Weights of a small mixture-of-experts language model, trained from scratch on English Wikipedia.
Training: 574M tokens, 8756 steps.
Below are experts of layer 5 (counted from 0) of a mixture-of-experts language model. Rows are named down (a neuron's output weights, with its number) and show model dimensions 0-191. Each number is 128 + 24 x the weight over its row's rms, rounded and kept within 0 to 255. Numbers have three digits each.
Before each expert's rows: "comes before" lists some tokens at least twice as common just after its tokens as in all text. This comes from a sample of Wikipedia text that the model never trained on. Tokens count by the router's weight.

# expert 48
comes before: " The", " He", " In", " It", "%", " She"
down1:146130073117088103159144139131119108117126145127125076099105125137158137090116139152127105156150161093116124146124119096139136118109116173154134134117112113123095160145109138122129167130134127141126085147110135126088088180139167114117162146160137095108162122126171140149131142129129180161162139076111126127097109120118085121097085109108148169121125125145115100153061124193131135085121172132151139152160102105153138099084143118139116127161117070125168143120142124124122136109123128106142186134138143118135120110149090126121099104103152155097148130131157116129104140158093132125
down2:154157122137163150130143175143151116122129121125108127128144139194152136147091106113106153105152150162099108143128139126160127128156107180150117131141133090149097120126166166116108084129133092077105151119110106117152154151117103141106122061114124152092113119175132135158108122117130144172164111101139085148091059126135113148117151129163151134156123145151138154122111111082131151093148145128062132095163137151142164111114100138151099132174128138115191138131123141132149110135149114136134143147118136113108137130141118149130162120089154131107139155132173113118147116083148145140
down3:180160142124140150110125159132163121139100121163142171127076115141080113133175129140144145102142149112126095175125092125141122184145135126161118153167128087103129134149100146139126151092176105092124138120105120123128087143168147113151114108149120114091114158116100114166133114109156104173158157143167138155130123111115128106108089131135114145117099102163124132106127126157175140124126100130102159142089117143146131081111120130124093140079120166114136127104121145116127134099160120119098152145111138123118127077132106159150108119140145144075142086110146066169138124125127080132
down4:139122130084123115143144137088110167149116139100153154139090147115120112156131150159174145096136075103163139154130163145128117121102118108116146141160141127119135110140097155068119173122127137137144125113137131127154171131162172096089124132140130099150104142097103134163145093080124106168113106118157148173174149143138168159110151094065147084149184118139139131128173125112132096136116123121156151135118141153146143171119133132123116140154139085154157141128111139122129135155151130166142154148128115132101107126171119164147055133129116126082134135125153157114105140102113146114
down5:118177102096125141132116152132119171142103162114114117105127134145156115156157107125125122146120138180103084108152124169141116094148104105114106133122098116077160106094180136133146144147127119106143145120134101144119106105132145116161172151130116150145136121148083158124085105103163148111126117126093141177140110081104153104154176104111113112155097099117172148144117141132118107092166104170111140136150143098093103141129115129131086165110136144135096139157151101140087090116105079094107122112087121093144148110116134118104172170153140141138112119107142165144163130113134149100
down6:147143125131181165102132091154123138158116107152106162140129158139118146158138116095122073125126126058097123171106117084134138136113173132118135097104186106131178105142142126133150135150141169115087178117119134112125104123108147134144136159127103133104102148135119128127130133127137148130136141137127160093137145150128110099154105162139117132147133134123127144111126138130140140190106144170160151140144145166125121132120112160108145114097124169128151123132149172150112173161158136150128118139051136144120128192111141128087070108153128132096140088098125166148095090127121132122
down7:143133150169136153122175109138152112086103109134136179166117136103117075145078110150168134134135124110150118088162134099144121137166101086086067097087151117125182171125152079127145138102102167110085159129088143164125193131154131119158106104092162156128145138133126162103127076139136145143117122115143107128139119108128093121134125135120134130158121113135132144154134121146127161110128118122125162101147130143124131109135138124133164105129112135086140106118147122156133094130108133109105141137166112148110153103134085110128120146128109100174124084151159135123102098113148083159
down8:133123116113182191121138150134140124110111170150132166095146104152111154123115137138133086122164160135128125116119084126138110115130107122141095106149173102149179126119163130091079136142102097126112129134135121085131121116145167138128175164108099110139119155142095109146109093154129145119114122087139140127124150136111135111124128126095142162177087107134099149116099119153134144106130146186124097137122174115083115116100135164085155133103125150112087138141125122128119128158127128126060137153111151141130131143107116125116157098124128138192147098116123102177106176154162139086
down9:152163109160134104144139113111170103134080110109114141143079132106130076133099162126137140157121147097107112126164119127131120159154152130180164195134145107151110137110095109113111115106132092135110152137173106163135098140141085151134083122170144149088166149135099149110143124136106141124132118117192112158165112130125138132162112146112118112142157112112188139117107112152120122158105152109091123126091103121124118100125128133153125152115148142108146112098146124137141150146149165075168132125111152103131125123201118132166104129115165091112081129105122147121131148134090124144
down10:137155111110096140118167134124128109153147125118118141133119126107164112094142156139149097154138157117125144153139120134138119169118148112127126129134181161113119154129107160133164113115111077146146143151102148163152104138151121116150112115104148124112125150122143103091143089143120122158144169108133042115158116121109098141120090140140093104151106118128144153136122143153135131183112095116084126203115112102093160090126154116119103102099163151181122153151124149100066127089132095115166109141126113120122149115162132112140108177119149147148098122141163156113125158126082154157

# expert 4
comes before: "4", "5", "3", "6", "0", "2"
down0:117105093127177115120116120090101134139117112101153173142144093137145141108118147159098181105126111174142160128112098126086127148156167094134105099143125139124128136178148137098130130105114138178153083103104085130123108098143137147161107090138187091155100142138149123142160107137142088128155125115162155137157124161124140120124097161103142127144119144119113078073156087148087143119124104123095154177129120123095132167155126130076101163153103143127121146142114132133109145137119153120096114130111198118127143116145110157148119119143123115122096112130169115163102119136146133134
down1:108138135133140116139135146133114158127126127147110159115120132175136118114136149108121113122113165129150177147167105157112114126095112103104132099166118136155064118122134089142158158143149135102127162152129132123121180122114115151144120089125158123086078121154130180159155136114144169073135126119113157114109130178131144127174129147135110135121125154077126109105134145126109135179134136163135104162078147111141187123131176097094138088119165146111175160142106093155132137098123125168148161098161135109103134164116130158122152125135156155073138132138109128119131133167111116115
down2:159127108111104162130141149096070160106131144129094145188133125111111105131115145134090129131118162113171110103149139143122107141103144105130152112098123143154105134092139148127159148092138133139147142066081112165124112133129132112094140157157174125140135115165152124166110149109131161124098189158074110151112101118112122113104123166143090105164079115101126094164155134145153150111118116140142135134140115153136128126100134121126130130115145141132151133150117145128098127121132135181131123145112127141128101076084128085082158129150108122168144171124182119083133107113110104084
down3:113108135138109141104135129103120152123130154202137142134113128114087057115188120121124125132138163165143080146088149092137138116126110110133106146091109130137130147120107131108170152136137163138124119101114148129113113108074109142140068156153149102110133087125149117093124131137176154137168136119102133136137150092164147095145113108125165131155127135127158123152153092131151159127123173106147145111126140159140155132168120124109118118115102163135112145184098107080139149150144148138117110128102106165124117141154160124113079159115128128114108182112160104104135136083160134095
down4:078159131147087142134156100099133126126091096140133122109072127098092097135161142138126143134155132138157127102137133156123118093116138129130107144174173154083135124124085148156133162145085128104153152100129106172120132101105119115111060129116106121123136142105131127116112126188187147134180128132138142136150129122131160121149123130111141132145152112123141124122103090103164136168114153126080118096130124137110076142138117134098099139149134128088106117177113133098151133158131104111124092129067144153144196104133136135134123170098121130125135162160127084131137126135121156167
down5:139151131143126144131108114160143122120118128104144161134135101149137173166160129127108138169098148141119127165123136141099143118143110107115165156138132124143109122129089124153108122132083092131125142147145127108094125169118137162105106073100090153128105168096078164162136113066156119090149093128132118184190140108104104095111122125078141154117167134113102123129140157146074141169107091149163135104110124137164117098073123124133146104106136116124121129140160135161133132113125143091165146142147153120110153129102090115118137111144104185110101119125140161142149103154104096145
down6:121113150145143100120141139132143144111087122134149107137150132135131110148119080144112121112124109116088137104110102124159155141088133080143125126170144150142149135171124155151122083177082088148149142107148102086084115144119118170146084106162160099118112153149126127116126148111134115156156133121119120131138156154104096164102124128100150124126091150117102156122155158133146121109125113101110095099111138109122101134155111136147151118117119172122163095096168079131111112116115101073135151111084139107180085170113161158152066137141146125120084162131121133135088104118120163118
down7:119119093107110121130157085145081123162132098157154100090141111141128156136137133149142115081129137143169107114127141108126121132130129103105140142182133130091134106139165129113137141110169180155154073129128137145127085104124114158093123154170122114132153114141159120130139142133109138117131137101146122152163113095090112127118118126115124121103156103139114134148151118151155064132136151122089121093126138164111170169131105120140116126163123070131119106159131172129132127171154167125103144131122092177188154096197081095137098120132111126150116149119162119108155142138153151135
down8:133157136153126146114119158184130135075130136151124169102138166151134108143158100123117138123114148102116135149151104165130119105142120136153147142125126104134135102127107116156088119165107085117134145174096126097100084119125152154114139074054119162142125120098107122154120149082124093092130094134103135124115158103126151132131143161107139122124209126097101130163133130109081138121131123179120109124096108136118159097097118139136119109147123117107115102115131118173151094087112132101167116124154125110135112133147089143083154118131142168104138068104115150149155118148112095141
down9:143107136182158097129162152145140148129101145157133137090145147110139081120117146124150135147127113092120176096128138135114128119136124141117092117109138145144099175157147140133124126148120147119125140105081163140118153112107142133091109140090110124101150121179159149109111109134160167137138129055112135061106148104135158153106138140139142116094131138128106150147142106069155127147107112129122118139154132133160213142160158087083132116122113118111152120161131117123137122151099120153122124106155135156162171161125175124153161117122155120096133134122163081147114126100130129077

# expert 36
comes before: " the", " a", " its", " this", " an", " his"
down0:084149153109091115146094143084101135145098117110125130149114127150172080166110138132092123121122112117125157130097194146182131135136128108113111116146112113120093155135118140069106132133148091110112149143119132106167068129146117105083134121125138082123121099138115113165102075167171126131114103118111113141103132122163096183152108110101130144110120086093161122090164124173126121142158110103107139161124112096092122114132133117092115129146119148126135179130153171143123166172115131118121137157116124141145114138142114113139159120152116099131184130158151120112106099148115130138
down1:119151175150089129143132089122151109171165135124185093144136133160147135119173104088156132140093123132132052148136107122097158131118089124132133114099129161157161109142079164152107120117153121095082118093175141101127140080173138100102167137111147167153143130141111155146129174097114091121138107159133151139137099136153138123132140109120130136166105101113157136132116119119126123128098145128133148099125124091156140115117190122105093153173127131160111104107100182126134123141112093132152107106128109128122081108118140134118115161122103151096101113142167124120117125141108142118
down2:132186140099094118107108156104156116128126190141100088164081081101133112153119101160140125144076169141128135155152112126132145110108153148128108124196145114136058112145125109146130147152124114105130130139129141130165157120149123141117102126142124110169112120151134149100128124137120166147158162136151140145119125133157177113101114153103136181123160113146138121154084083132124124149117144099127101107126110076109193148152118131120142134140123095127135092096123125152105127100123143134108127115130117108074120129112190137128119134148144120123069120123108142135167095167140112117
down3:163156118159171133147109083117154109118138118113098110196110123128105103138125160124128140125119090109135117097132099111176130139157141145113166134150156118119077160127094134110117071121149155161145121103148118089134102068107191121146125113132101130134151118141120149122101085125123136120132152118150117108105153133134104102126116114082120116144135145110148117135123116131126154141140177099111112107185110102140110120118130090161138092142159179090158118130130136114164103151108101147149130087116128163132108128086135109089087143095160138133109082137130169078112125166137125138
down4:149125149089151155139077127146143155109085113135131108121113112110155162078120169135110120103128127119064088166139122113068135127163118149128136122134180161150151126134121096153124122092105154128164124116126158083111150104123143113116182102126150126123116131125108118123098155141130103117112113135174163155154128126104114114144111107099118113121140092132148154107117137152124156095137155145108127099150165133134105146131086153123123100116116137114101163181103110145111135115109128146120153100104132147129115136114127165075214149132078149126134115122152164130180120088154097129
down5:106127088121131099127145170181100106106103099130119138129125105116120101137130135153121140091125111148136168116148167141141141132126133132159086167157113144123141120129126142107117144198118165175126118082100118154136122151118135144153126117085134157133109137128128153105126136205084105105112136113130132136173143144112155129125152155135161113139115119159119138103097169151134148091124122136118127126147157133130112123204128124112121107105114145158148122148146129134159056108133157117148099132089097130075156148139134099173141126128126116171183123162120112100100099134113133068
down6:175155132130114156135098114138111126166149134119147139118128094129159136128155146082177147120193119147145132160128122109084142111058128149164128135102127126149147100146127169097159102124163098143130149086167113138115122136131104111131162149129124114130125110139113157111127161121144111159110131166083119122149146099089115097135151138133156142148111145138125105146124108149165127118108150111104138139114107107164159134072135156099107157089170131153107074113088099105114116123128087133154108154147073109113137057165132100125122140138085138127135125116172145117148136125098139100
down7:103114159139098119139125103146180114101117118136170129138109127097112079119133146146195108116129161150128113088170130145164130171104111114118119115156125091106170099121147126132091166110119126157126153132182107124139147154113151139081117148177175164116153147149111123109137128154100072135152128109146090147117116126127145132126159131119166143110143133155098131071099079114125106150117083126140122101107081126129150141151100140144105133133136100155086117133100138135100096124108128108135160097149108127084113132107117107106130122103128136159113134104143112159130088130140097061
down8:144145132160129142118122124134148143084156132138083082156129104144175125079096079125152135160108130132115116158120078182118114152115128109089121114163083141121146086144179126119116176102122172155105110152142131142140086116153132109124095165177141150114105103134128113121134132135117105087157123155138137109124130129149152118091123140158128098104162141179128107089130082129114098158144170111119093185101133078149142128120128114160137111097109167115098138120127146129127148129150114142144117103175139124116113130137165148110153109162169140088120139085129142143136115144118120159
down9:116135149144135099136105144107107096110144102112150131135178118138153131181132144130144097076121104153120133133122146154167143161113118129099092164099095121128108137144152124118124171098098119114188116147136090133107083127150108143159138133126153096106142116138118133128162119168183112126154108122109118124123151122121131148119118139123162101123159111148125147133138086163112099118094148115130198158144117137060124106085145106150165095122085195145111130112133145119107129138125121101116163097126122139117108161129134116151202110130162100098144161096161160118136117155134116143